Experts of a small language model: 3 picks a token, a shared expert of 256 neurons.
Below are experts of layer 4 (counted from 0) of a mixture-of-experts language model. Rows are named router (the router's row for the expert), gate (a neuron's input weights, with its number), up (a neuron's input weights, with its number), down (a neuron's output weights, with its number) and show model dimensions 40-79. Each number is 128 + 32 x the weight over its row's rms, rounded and kept within 0 to 255. Numbers have three digits each.
After each expert's rows: "comes before" lists some tokens at least twice as common just after its tokens as in all text; "mostly gets" lists some tokens that are sent to it at least half of the time. This comes from a sample of Wikipedia text that the model never trained on. Tokens count by the router's weight.

# expert 177
router:145132154108170124097074189105157113080140149147146152162147132077176131124083130166086077107083096171104195085080158170
gate0:117124107130109136059150166095131106110085122225092183149146173143134151107078139137089150147163124152015150155108140124
up0:115137108116105110069147171093141117104068137226112172151153181125151155107085123121091154159138105164018154096108127115
down0:152189129115129108097164118169172063151127123152088156043113130086131107131134207130145154080137122132127132166155154106
gate1:146136143155108135130117130114125171139134150198127133106171120108182147082105154017153069102139131132096143179138096145
up1:100123110095160126120130115147140088115120107073131137143082131151072110175152110238106192169111113126140122091122156123
down1:078134148134154078101129185102175085119140080177111161146157156151152140148172087142129136111104119184167093132081075130
gate2:136156129113131130096142085081122137141118140112163082152171159108115140127153060124169135122134133109053131141127147104
up2:155150128133144142101142076090123130125125139136177083157167162095118134121132065102175130118117132126051125135118135116
down2:153112107126137107160119154113100104172027146131145144089176087182068162127097193093127103128141114109100133153158113139
gate3:140169148108129068124123140028151133064101169156116097093110128175114158179141135146132155104134117137114129113125116145
up3:108084106170132182126134102228103113187143084107139149141146119068134102071129129100116104163124144129127124141130146112
down3:088147178093174109140178164113135127158138067150129085161151177161116142119140099144181126147098107186080147149163086062
gate4:142138135121139127161139140096170185137109108170179136137059125096130156109160106104122147126117174139170133131189179130
up4:192149171153149165124110165127183141102158118135182116138121132114144168155169147097101142168134162125153162151157130135
down4:092098159106145114117147065123098097146160131122139172139139113139134141092129101099088097095160095097063129082075195075
gate5:118126103141150190128150105142141102062129159174110093088121126190133124127121131129141196157101120175149125217119144176
up5:144138164111112078113104144109112148193129085105142166157139124041105129146138123117135071116172118074101135038135109102
down5:119099153123088107117135132168160120140158094169138137146147138165117094151117085092118149151133144175118093082124134108
gate6:089121076085202100118132137166100137133095117136123159143130100133125128092145138130144146113127152141190130073137109143
up6:176134171165064176133125121088178129112154136119142102119130173119141146165099120124123096138140118130094122188113140098
down6:176110097090123168132092115110118132139134159065174144139148071170157090113129077098048114070169133132113122105103072066
gate7:123107092202114073151097073163190184108079173159095159178063175099140121126120132135177162103116083148091124115132119122
up7:125136093154132120109100084165175127111094179133066111209123163097093114060097182132204165068167146133117125131096119112
down7:122104096150157172081083062156090144147063177171141120103083157124100137117100166175158092145176158149150095073159106114
gate8:168138175129099133135099099152148156094112149124081169106148139096180104124135108049114084126146133126138162063139148093
up8:158095117137162168142143108144155065118150082141104159173124180108103114112116161162074075124145177159103091125149050078
down8:110112162134087173128089129079146143095192126121160143160148114116163178113105185105106181104178110116106112135128181173
gate9:159213116105145080136090192126100136148087135169106139148107194128155159130107155161116118111073162133124082089107109141
up9:175211104102150067128062189147077114148096125169112128157114174106164156133091149168131124120062160144136088109105102132
down9:088149092161149149092114129164096118119100127107097139079086135191124177134071152109085073128126161161128118147113106155
gate10:101124182150146138094140162132119029131194081094133021116155097077079107141124162152106155120121190151144164138126140143
up10:153153159142153153121128152120109040132174087109146081106144122092101077169111158125141120070144201109141119129148119116
down10:156172110072111095117132112127092198110162130108147157071162197171083110133136175076137098176127150102125133083102102085
gate11:121126100126110095135132075053150143148113172141198088186134125041105105168129116190142133087151091105126136142159135167
up11:123160152117110159100129165141101127114178057137118175180154097118149125160091104128126137150140184121105182108155111130
down11:115134210080125146133154118137155159139144098127133124132090155151115093152201138084146151154096135122099144104084073115
gate12:132080118116082132153093170165144116113174114171120124150068138123100068203135147123148089118147101170127174114145127083
up12:099168116118180130105189088093129143164070125062118130093185107118159170075105101121126162141163118095129092167102110161
down12:154096088178196139161186122172153143096127110186115132115073141100154163113119142125204088119172122140150083137108144174
gate13:129134164056110139155106194117138129154144146165161069124116058125151158120136079136075138085150159155127133162129153141
up13:058084133130111144212172151161174145102116150128124073142105113137115144170153158053133140110172125141184090022112117111
down13:110104121115123140145148119145078180119094103151118139175128160173150100135146139100149173134197156136119112105149118134
gate14:151129063122075118126157153088128127154070134141117115159133178058149088128133053058179111101205064103105163149118143080
up14:122122180123177140123101108152128123113181122121164120110115084184106166121104186206084143155067181147158097098132102168
down14:177125168167130204108134107144097075126133149104099151138114148124097116170169086096078146110076162140126115109076114123
gate15:087114139134062145145083050077081128144116131185152154131199132124100162095152142159105108134095109108129147155086117172
up15:092098120138061146149066045082064123149135124188128146123185135109091170084152130155112115135100115123145164141088107173
down15:084097129197131137099175179151133143107133160131128122145061109160094185123145119104128129164107132124155159102128077142
comes before: "the ", "be ", "a ", "his ", "their ", "have "
mostly gets: "regarding ", "to ", "avoid ", "prevent ", "criticized ", "praised "

# expert 120
router:195150167090148108119114164133160101097178140171063169137147144094180062170102107149084114105134112169071140119148113125
gate0:074185126122084133168098154095096152141086139115160121104106131136108149158093143149127155135107115208146095104119127105
up0:170186149151144137102097147084128135124122123080140166127186132136161193117129119172134142150119094170135120123094084127
down0:134134102125097083103162172139084147194110117127119134095165124173137136126133149106112138165126128147144113134169071152
gate1:132106120148126142109125172134177089173161125118140121083156113076101110131140164152127125117152154155139114173134144153
up1:160107118147097133096130160108166091157124137123125146091128107080104119157146150146117117114170151135153119166133143162
down1:026129131104122101148172135176106145146162169129128145124110138141131125126097140064155149135090147110127138132129144119
gate2:143090073125137134185168141164130139148139115174152110131179098110216083145098114103094168120114175151070139133134125152
up2:123084106136161122154176149148148120133138123171158110134158089140202094145091131100071170143122157144069131134167114139
down2:125188110190124082117172111144170113091070130091136129136091082047168090111118148167138167156118145152188116113174104124
gate3:151136105100102137116120176111152098084129173117088150125162056179221132151133095099145215111153147221144187139165121092
up3:141145106092105130123114179112145114086138172130081153141154057165223128148121091097146224107151134221149187147162116079
down3:156178149176089152132146096108134104142095162106147119117156103151112113100180158126097145095107131155141146110112179115
gate4:147150164138129158101032148149168115103174106085086170149147147113182098157203090169112100122093058104156155088154079105
up4:151145169138125165103036133148162116108161095087083165140136140120185115146221078159103103117097059091160158099153072104
down4:155104112095130129102113145136125138134104099160113114138111140129126131111117152146140109126137052171127117083125154184
gate5:069135095066138164132131104167135127129128144120139084115148127132115091151159141047149108156123102155090075092102094135
up5:159133098059109134136143135167122054123147153136155133131165160120114036193090169057116116140152135133101133141113087138
down5:177138118147105097133091130172177137169151125105125156100150095081108076149146048103143065120099092071137113151148122105
gate6:124206130130129146121051124080133152111163145136143079085139108088147101125119107126141117110113051168142110179142088066
up6:121052126131133115136207129171123103151083115115122181171127143180112150125144152125111140153143193084117145076113169190
down6:145158142106131096171128102086160139119104125116148149198121125148116109117142172108182209095111136127153127099120123128
gate7:210169210098130126073105166121158122113131100132141159114214069202092094133152158106136101107127110127137185153143114163
up7:207162208123127122082105155120164113111143100131165155111223066192113111139147157133132093108124117099132171176158115168
down7:159041150128080127147106131032063132154160167065155153144121101166154105138076119150208154106108114090186127063096143179
gate8:147144120105106086148133138123153122071123151071144145113137095086131142164091102105160158117117077141176135167122129118
up8:122116136138149169106129111126099126176139108196108096138115165169117109088152141155098092133136164126074122091134128134
down8:163104095024147095147109143092124093154139090094156092082152119125102089141129067145139124082190085129093075118139153057
gate9:072170153156149095146117099147088121126101124142087213130101187111141111168105144164103158102099085136154122157123108146
up9:186080100102101165111145168103169111142138129096163044124165067161104146082156122101148105152184173138099126104130152106
down9:192104132161206146192111124147058175155146100148119143119119039093086151107122130141106139131064146159181160087135136127
gate10:162132162109118144090139152187142112165093165095148092130156159154155107145167080149169142144108152081096106090155132103
up10:170134158123111142083144157199131117169087149099146088126170162151149117149168085146175146141120158089086110093147140106
down10:083182133058142144204208194152178094089133114127112150103093086138147151161109121124112141084125109153034105117093128108
gate11:167131130141128163120099173108165161122082129127176127081111140111078103130089174096185142079174115173143109100057135139
up11:088128124119130101132165075156090107140167135127078137174145130148176146120167086152071113182084138081109145160195122120
down11:113145061079148152128140141168090113175129142148141087111140129137106172175131093088126083122160113090141066161087115064
gate12:220096157135130141116150128206107162095149124115109085107201108099122091143077156104110155172113108146123103115135122104
up12:214091154137128144118156127200099151108140134115110086116190121108120110137070150104101150166116087149137112099140124109
down12:096169116097099120163047150061120130136104171100140106135174106145074111099160108108118140119120127121090126136104107122
gate13:082135167103127145032161132174150162140084084103111156097159159130106110163185150084063064099104098137163121138154114141
up13:164122089153122120216089126068104097108182166154144099157108104120158137092076109166195184155155170122095140112106149104
down13:123121064104167081111126152120059096135143091091132119169110174048115162150189117158087074131147164114138120093160077096
gate14:169166097155085142139109160122123145144184098168137135139067138119127135127154127139140171112079098122178104042128152137
up14:171160099153090152143108167122121160146176108155142150129093107120120135128167121120151169102084107137175114049123157145
down14:140104161151164151114162073135168106082151106135114099145109126079149118114157141161118134123090123095072109079126090100
gate15:119156141112113106208146118119152118085169106160034129087182100150160143093116074111139132106131134117097116109104121125
up15:122159130118126113212136126125150112076183103174028123101184107160172139098126065103145132104131119116105117103105138131
down15:128141070113105134072118109143095144127128094193144086178136156138132159123138144111134120112134152153172245163104146074
comes before: "| ", "|", "(", "– ", "/ ", "km "
mostly gets: "M ", "T ", "D ", "R ", "P ", "K "

# expert 50
router:163207131101164116116115174095137107092176131173100155170134170087174115148112086162104107138098053116086116131128138167
gate0:200135187088135124110125144100151102106178110133080152128123119080175100173095145178113131067144056163125103139148126145
up0:047094049180139120099128129150074176130090128151166120147107157171063133108137134063135116153113196076119149088112157127
down0:156128156143102190221176130148140194117155088090170148115123163131130105166157140133149155112129085107106092195095118084
gate1:097100210130096131121157132102175113097149144144070175108167122132165122145102120135076162112118134149130123096122094111
up1:172164088085162110104116142165084113167065110135183089149134132109126118165116092106142104120115082125180145191110189114
down1:110177097145135106142101144145146135116081149118176125128141109097097169112071215151144090131081113112147142151093117080
gate2:131128168145129102102156158179144138085141112155094150149164155121161154163112122178160077164149124108128138060191125158
up2:125138173170123105114154109180135138086125123147102147150151152121155133151103134168178039156177124080117136082194112141
down2:123145133132170126104159189160110139118105133089146104077087096120120136172148069165172079184124184069153126126150118116
gate3:089119139077131090119099128091122139123119104147088142176133128093169128179067118191106144135117077114109128097133150112
up3:095134142068132076116088136091111140133117088148074140147130123093166143171084103174107133126124096093130114082123141122
down3:080141122158155107172200105109131101120133124120099120067117165106163100117081121097108176148132134080098058140099108132
gate4:204150142106168195111078171122118068082173093129120166133120126091160090084116135177127107075127155120132157091141136110
up4:163161164128177190105086155116126039091156104116141148124120116124165073097136182146140125070122169133175146102146102097
down4:112106137152105115112141100111153143096096157144101138150082097138139147124164205080167041152111130132131127118143138186
gate5:141120151107181111063057143077172097126122082130097186114070085080131104091159103158086138186084137199093130110116113130
up5:128116074120104170181150106169104161141096157135130053137146142098135156129085128108193135152152120118110149149173130125
down5:075156080096109074088062114145095090116161081170115168154181111124171112097153170127090146068109143131056148175156085150
gate6:114152150078132134098047156094198146093166114139108114127173143125158119151092125130147156135117142162181168151127103143
up6:123109093185121116140203126156058116165120132110150126100083129152090126104163142109122127108148123138132096105114166134
down6:120131135145152119180106177164063107114130142139097114104106127134121110095100151110135152119098144156130173063091165146
gate7:166084117033122101098129111056161119068144162121152129185156114157139131119079151232112134118217043137117179112107151134
up7:106210136211134153118124137179150100169136089155094122076093107058152120117183101056148162145042193152124088150161110099
down7:148102113117172100112146106068148102069093188121152097105127147108054114111136128160185132118133118119132119025103163173
gate8:126134176145159152101115168095185104128115160167095128106156130122137091170163108149089158148155122102049148108141155139
up8:099108088137106079155149082183140109129120104103150161130091118135117112124078180081129091132103167161167100098130117090
down8:149126142158085127123108095119108161157148133129071124143167209159112078179176117177123136076107102139163106091163103178
gate9:155123144062143104123169143075132124130160131121119148153142171077159121166114131168110160101129147188155139124132118112
up9:153137114194086154132087143192178153118109130135138121118119161130093126086166110107167103132122119038099116134114123131
down9:126142138119154094138112124144135130088121150119156145086142091106153094116089185167053098224134075056076129125221144086
gate10:162088155124141116128155132099214131077137135117117137099174121083167083131077076131137109105124094173100137125128111157
up10:079159087116120112118141118156051225147154133093175149156091118143088174135116116134115127167151119140093117108107142091
down10:157133091128103080102099076145142131118144117126150052113130130121165101117118106146096158153111102062070174143133119140
gate11:183131115151141153136119177100126069114171083168117108094131126056183118113103150139128154090113112133109161089093155133
up11:162143115153156151192152114109150082147148128123120167168128122101131122126138163138106096139114137141105113169078140161
down11:123146130121112125116156125121102132115151112110118116134151145125081137197127118082103101116178157143176066116130125152
gate12:162172132141093149144079168136141106130196137185100139139095130083160108108145146122141101112109136094056128082103164151
up12:164155136133100150143083157123142109131203139185101150143081146084161099093154146128154089112109143099051146081102155145
down12:145133153158091091119184161109085104127178081149057130158151127142126141148078095156132116132108129138124106149187121137
gate13:107153143079127145131145094111138048122160115125105156120132093162123115157122133174095123150142069155188139145160150128
up13:127096152156119115132105171159111157147076133125133132123132176089140135123144106102134105146142180096056133137099106140
down13:135153126122178117079109154111133114115120151063176124111148115113146106211166180154098159195181065142121168113102140130
gate14:134121143137116101114143183075155141108168080105133088128145147127168091141084116103104134093106141124057109133112130122
up14:127117140086170190103111111156093122131137159204092198129115083059102152138209134170143105110122102093179138130140180180
down14:174120159136162093123184111173155131127123177102096092090106129130126118148125113176133159159111095094096073128050129117
gate15:136087102121088066111144164115086114060129129117137118135131127141157074106104120144150067094137138121125153103157176122
up15:137125118092093073116109169137106150112165140152135140144118148141130091117128134145163103135191154079140134133123132162
down15:099146212095137102169114085139084121174125101150138117093143151174152102086164105126095102103102182113172136152077078102
comes before: ".", ",", ": ", "″", "th ", "°"
mostly gets: "UTC", "DST", "north", "south", "Cinematography", "Preceding "

# expert 69
router:158169175090150103121139165076151123090175160165117141127164162073163082161114140150108117119100110161086155070108111159
gate0:129112168119127145080113133068145151165161112136107119126126117203123182165164112120111162029097123105150126147128119125
up0:114189148169126121101130084082077137147181125176076113154097112153115192119161147095125157112127098138182115119127154122
down0:090076080115112117163198163130133146129052114161186094066138126087101058151164104121120129127072170126081098127072098148
gate1:083142103155103139115097113105160100110126176082097108124106094162144176121101120151171092096134118160140150145128113102
up1:160128142110149100141163127161093160147128094160134146120152149093121088146157141104082157154148130083133108104126158149
down1:121171089111081107137115139122122170072133107090122138082105161121103103172122115154153114214182111188105117121129047130
gate2:102169145086159149167144150098129126100133146045077080111179118141112131134083111136091078129109137175114116156098141157
up2:088189129075155148177158140110113125095126156057091096093187119176112143127074118145090079121138141163120117137104144163
down2:135135114173151142075154098100116123156089134146160147165181148084163129110106083108115123125180127111141170175107107132
gate3:103160121210114150105124105144107075156112125189110139113152111111112173175185109118169132117119124158152157142132135165
up3:143093081170106113131150158122103101128151119223194092109130097142189153153138078126106126112082128089090136160109155135
down3:154173171133167133159129079109146150156095178124141107106119081089105184085161139178108058157074127182165142108147173114
gate4:121121122073109126060113125092112040091175150118108086112103181106148129173164138140138121167105085079088064095122094132
up4:140119110065112131065121129115109046097157156103102087114100177099119116185170134140131134166116093102071063095104112136
down4:084083130173157102109145151093141101168138092118147150178089134155058172123071107119092094152120184185166128124143118139
gate5:081107111108166118117171122115174101151128123062142160191183161104166152131154113080130122184137099132129119132148076113
up5:168120114134105149132078100093203095128123153101154084146159101042139134093157117080131166110133085123186123090135097085
down5:133168087117117168172153116152133141082158046114078106143142153093121122138141109177150124122156154096110100110143132122
gate6:139108116110147095117124148158142125117087150112145091089149107122129073142119152114101092111148167117124132119142122136
up6:104150112147099148123126104086110129129181106148114170178127158141120183104138094152147156125119083142133130127114135115
down6:155147135147183063137123190091117132147141119092104135133201168139131111118162106127119140148106137137136089140092096159
gate7:103154152128130104158157123080166099113125154196148129151116140097104121167105177139162157136146080096192095062111145134
up7:128120144124139132151128139181120138081177132179118163096179148177188110171109081149099102139147130120092124131123106147
down7:169142105070124111087145132092137112105089117140142140091163129122153147145102114089143107057098145152170118170140117142
gate8:074126133157170136136113116132121104102144139132074044093156104133128136062128162125102185129107151121116150158147128151
up8:045142120123142147149151101114093104137100122176106100129120104133096117081138139132100191113047114102076121134139131129
down8:198077137172146125157076143126103103078132133106110130154117143105135154128102103184147197161163163160116120094119138188
gate9:086089165108087124191164137123137167099159093134153126140078157092128123165092134132208075095105128131168124062140199099
up9:098084157116081116181169128127138183108166099140136135126076149106140130165119131149218085095098121125175123077142207097
down9:098084176088127182032123077136082076111121154170118184183172127153094158123066150089130173111112107097057103200133134106
gate10:078115183175121114110141110168122113135160113117146161107130169105155110056147146170105066151104145083161108059144123130
up10:181134070078144148141130139082113145124093142146122102149141097150105157195113115080152183119152105170093149196111140129
down10:109159163179162126100044105123094146155110087109164189099140138154152079108127182099147119105105130124103121080064164149
gate11:106157119122143135146118132134129130103126146069174186172138139093118108146158139129150084086152124131056089096117149141
up11:116211082102177160109066146141128154119139139107106108213091130115159060097148127140137086085084028134118092117107106103
down11:144167168177104155126172120109117162082182143145131137102148203116161134215145152105163124215122148115145191166164167132
gate12:139096181124128122164091140132150190167032126119154076114157070101136093144122150023090178146130144127166107129141069174
up12:084130134140122113109172110112109099167112114225166201180117132145110123037138172133116122114157133092089121121121142127
down12:091115168138161127118148106149155123113146119166172079137136139079137126203138131133140144196143097125134140210182117128
gate13:170148106137094158150134129121083105129127142101170106123120096148097150124120135121137157084089201143198093162093126141
up13:088102177142162093102124122125181153118128119153081127138157152112170107134144112138113091165161044113064161112164131106
down13:114061112110125109169129111139149163169140133138116100114149112091123114093135120069115079093134156135141161151069125146
gate14:135144125115142139124089087145099117127141126146133103135142136100114183194095167165213185183112118165155134191113169151
up14:111098120123141131141171171093156115105103118135147163120116147169138073091144122133087093125167153083155120119137122114
down14:123129144175082103140164118117108078104142079087067059144099158155116121157121122168115192104136132083104105135119131184
gate15:115040157135119079108139132091125130119096135160148101136123161118137115164127204073175135129163127153193124092135081115
up15:150211129175138157160158141139150088128187104139122116131132052134124126098194118158051079113090162115122135121133158126
down15:175145206114134114116104068112114178127136218122118150136126119106101137091078125177048093058115139082136166106140169158
comes before: "the ", "birth", "his ", "la ", "Historic ", "Representatives "
mostly gets: "Of ", "of ", "del ", "de ", "eign "

# expert 77
router:148166159091171107121118156085139118080157124181121152125151181066165124180119126169087114128128097163084179088092130169
gate0:067148150137102188138159079137134164141112142197196066128132205159125087119133149137155167100119161118125114137135179122
up0:202128059118144113132119168148091107119123116104070200146119049120115174128114126096112096168085122163128149102111095117
down0:165208109119135100083120140121096161163110198145180168107087138116091122118168087139165082110162134141191080108195154162
gate1:165152101113105114168143140133138200124092146131203069138133142090071111158103069137104062159152122136115130238119121110
up1:094099158140156141082120110121124051123167120118055169122137107163180159093163196133145179088104132115134126031140124145
down1:058073144087131158096158124131128175144118161177123215146068137147107148116089056179144183138198136214096102093073120144
gate2:139104116176113152149105073080140129116153164132131100149140182090149186193171079120165096121095065141141140116124123063
up2:140083116183106118167092090084119125117177169139128117159145148073142194201201089109183138124136063138179137123122108067
down2:043140068115155131140132125107128145119085117099133144158072119132142069136084111096143108185156075140127093098145148103
gate3:128109191057118152136108128135108187103156132155178136088077068086119141135052167069096126113132133105121098159130123124
up3:166151072210132121119137118107147080165100115080085141163192159143126097127184101181150132133127135155118153082126131115
down3:086114177145181071147121121117098071120100193086127122098125155142109122146068142145175104143138101065142098129133178145
gate4:120175132091099124156140183156080096037142089153117130145095172171221099102078127174136108121165153136124154111132100085
up4:113094139077079097143141179169119117123130120121112145153143145137170184127162109121145156142103147170134132154151130055
down4:086057180125147137150108107075128124138108124088146144133134103192111129139127078065079104138098163123149125148179115090
gate5:085170020152151175162123163121169135140070189132129094114152165130114142101173110124109133116143167191115130145170049132
up5:085124144139099147123111094086131107106143091170129121104101093135161054145121072152094106120102142099094147127148147070
down5:160155168060181135084203159122079096162144133133102116095142143216170112162151111139058069141145108141159123121114150172
gate6:184130169092141106119137146124146169110123099104183135144125088140110124136129117117145123081150137160145143133140107122
up6:043107136156115145112129181165144123158136102107086102141138142113139126092108136104134126218063047161082127144142146123
down6:115133123139130165120091059108189097149138132140111188154118122102109164133155068099099182095130149135143135087134045073
gate7:107075182124140095076174101100047107124113133207117123144105188080129123174114146188133135056173180124127108187102137139
up7:142188071118121143185095160155220144127137131056132136099158063171133141099149115068125131199061097135136155078149125114
down7:140133163123157087124148153139076107201141191180172150100143153123138132189120132107164119141081142124088112106067104108
gate8:101151115091130140121135144178154131119108143112208115125169120061156141181098132139136109159180178171182122160141106150
up8:166103148171128107117116120093100129126128104146051131136094135196105125066148115102119141101092074109067150097121165105
down8:080127080060113129077143138095113091102130137107117122144128139062106131091130118096106158100106122117099140115115122120
gate9:125180173146139132148158139044082187126153131136130169127106172139097121133101129162095060131118163133123130143138172112
up9:173205157142169088115150089056108120122130137059141172114102162086119162174137155127111074122153098092117126169121120110
down9:127133174120136101099164172128061118123113174174122110113120175132109118149144109118147145185120125149060101126105099098
gate10:193123106128123122140143143107106097145096167154172178134151146106162094109124065143132133112119031163139113051111110099
up10:135143108172148154131116110145119166125118081086095067147134041188093138105114188112091148094076142107139192145134142162
down10:084113144075162163102113137120180128117134072151078138114168107127148155124102122178146153130119128177114088156145159121
gate11:102096156117125108110167121172105071091109094154109111149118163130139137109160138144114132212136090109123127118127120130
up11:168172111163092117157128133115155139124122163099143136095145099084138111170105071111145119038137142113103118130136131127
down11:097113125133180193117091154104121150137150139108110132163140171153102173079138149135073155121086184143137175124099126104
gate12:203146153097130116121157107108127099138110160121116184120114136128082116087142157139126134148138093167148141075131122141
up12:203154143096131105113145111103124088137119164115118191129114147132083118080128165148137127142126094167153135084132128142
down12:040084093100149132101136180136153148137105100155181132135125165076131134117088144098163142129191143118159160138134127154
gate13:159086106095093079143145173164077163108108138108085109182143131088133025171106122091206115187120187064135130094120093105
up13:137085108095081074149137186165068151111110147109103095181151122107120037160095110102204129183121184067148120095117098094
down13:137154078121175125107105111137108068169109105094091094083064229137130168132098144132146183059132118116109070082109073076
gate14:100125204093177121063133143139124108130116118177136095130082078133115152120127107099113113155137108135104135081136049119
up14:064160117123115162178140088146186140152084101128117131173177088158169122099145083111138133153173115110095171156076157121
down14:143110123169062091110098105116129134129106207071189153109101133174101126099077160124199120188158153156166115123146149126
gate15:130154090086125139147177111064161130150117115119101160080114113138108086165099160084187087126102087130158097158100133143
up15:119126096063149119152175093084178183123121113149095132084125139121143101146142172078186105097146124138179102136102117125
down15:163113145153030087085156088119162158153097112117141082128090155117147137096073134083146126129155103135184099122155146117
comes before: "the ", "his ", "a ", "birth", "its ", "their "
mostly gets: "Of ", "of ", "representing ", "for "

# expert 163
router:150142151092143117071115170118151085066206160168081138146134143078163083138071101173106108129125061175113171094105119143
gate0:131173164169120048163163130120166159128140166084144165176030140159130153156129143197140086108136165141172198175131141092
up0:137186171167122060160166131127167149123160168081135167169031135172130155163125146205145085102134159133174192180125143096
down0:110128142137130090136160134117123116100107044111112198160151131078125151126160100104126171169112092173173103103130163145
gate1:079104117175115159120142063125128154129158103221097086118173094093111121124135106130145145188101132175119111095165131172
up1:200150141087141087131118197132125102121094160049159163125079170160154131139118143131116109069151115074125145157097126088
down1:110143073095077153194122117148084166130174090144089177107131145176142066135145114106080190118059104133087174161135104110
gate2:127128187140122153120084134152123114131172116079168103169115077107134091094154157151166114165064134077125131143123095138
up2:099140102093134135121202190124076154145072128192065154130085147155118113185107074185103101137104142144083119107126183136
down2:137110081096144152112075123131119133097132086112114089154109161160057167107100117149128105090127105174150179182161131127
gate3:149139050107171094108179065166132099145155134128118124134104098114158143131091133220087131101107160155108139171120095127
up3:120108224157095176149075180099116158116107126144130121130141164141111123124167133053163120157144101109136118064136167125
down3:120148170146166165108132121140116138119211166125107162156106134120170073120156079105123124157127142126102086125152137105
gate4:097146089116079145124133110150098126116110135116103134165161098088145032104098169103105182136131126073160119180115112200
up4:164128127162084119131104117103119146102086116118102155110135143053144116121063150064143155101121132078172106157138111188
down4:159128097147159176135135153079153135093215206142107119118093078081132114101168176124095064105111144120120099092088152175
gate5:139163107120114150074148094117146096114180138096153132138097089102100116134169138136172076159083126112049105089151148124
up5:139072151105160126213139141133128165151094137180091107135135171162155144101060131114126181102194119174185164163097136128
down5:140124134102130109196110099050108147165157127111150101149131110151155138123086155082149093167175132146115116101124153138
gate6:153094124111107124112120117180140143109107104161138173097072082127065147192110137099162164179175106136167108136108090146
up6:099150136144156134154135143082112118145152146102125087156184185125195108062151124152098090082090146124088159123144164117
down6:140226122114076097113149095085117102188167160169139095086081130104131089139131097146139124105157124130170100102151142117
gate7:100164139164083100093145131176150207108135157123128135091109134136136121147214103199125099110135128146129140113120145216
up7:120152129183097107090148133155136199109175146142129181123119133133148131164193106160129113140142137130118147105127125239
down7:164138160135145143117133097138080145182148193171086131123163095122151066133167147146095137122170144130128086171125201170
gate8:159072141200140096140143121092191125086128108100083127156136111123115103136062155120118159162172152162190162136129099130
up8:104148111145103132149148077091149052153166128187154177133110140147136116128082153145165133184197111095124076166121163144
down8:135140133107103100141135131122130098110080074142113169152123074087159082110157169156094110164133115183102143178106119158
gate9:141105145129134118038110173086107193109146177124122140094104073133119191135097105131175160096143126116192151146118144143
up9:109153132162135129189154100167107074153116124133151108142100165113073122115162130188111139143125146143087091165154087117
down9:083108082145147136085142154070124130148123189129084093185105090119122101070143089150112103092121126157149144128131143131
gate10:141131114101145152100135169091052111146087112120094163081124152072083117159148109113141117071100130128116137136110050102
up10:125126145151113104162118087167195150111165131135161090179134113195162139099105148116121140164141135124130114123149193154
down10:144089085102126116110124143150114153128155122148075169144203151079172092121095150155148156111055163137142161112112120138
gate11:108139094166124116084114109097081130149174118130112087111095142139094138106162162129152101118115156125104146086135135131
up11:110117097134128124079093105062065118162156127122106094100121153125077097117160174115122086110114140116113124110103113129
down11:113175153120192064152153102076154136137200218171143164103104172143105140134081150106125125100153121086075097089117078132
gate12:172143102111126084106187215124104067115183133114091209087116158094110111157128084128092123117134082116098123075091108097
up12:176144104111128097124194194111111069114192127120096223087112169094106102157129076117111121119131072135097118087092099110
down12:111139129148097147190098116149151141163139137127140169197131120145131131067171100152135062130077109044149154156114158051
gate13:217104135077093079150110130139172152090164144114124169107137160062159129105125154141137149084109180094161093036108088154
up13:184161199101087103134136101156145160075166152144080152121117071145130146099107151148127088144101103126169140116152100137
down13:154065078130108121161098063092077173183172187097119125097135142145118142155186154081125140131132155096138173136107136154
gate14:034103152056147152099162072170091071157085156090122112137083129151133103192153120086127132098214193096117142166112110180
up14:020099157081144157094155079163086079161086156092129100141089128149136103187157115073118128103216188103102137164119112169
down14:171099127136127113116097173111121079120154126133142073165142126140120141027089191162155151114125201108171175048150156106
gate15:170157127179104113152131208131125103137125161095125197111105167115158046095191128138160152153117120113115129057093085169
up15:179174124165109099146140209133115090140112164097134197107103168119151047092182127131157142156101126129119132050090092157
down15:127096119163094107112178101102164115156108151083123116135071143166114104092137115138075149149107116138130126166136104149
comes before: "| ", "|", "/ ", "(", "km ", "ft "
mostly gets: "39 ", "41 ", "0 ", "52 ", "36 ", "34 "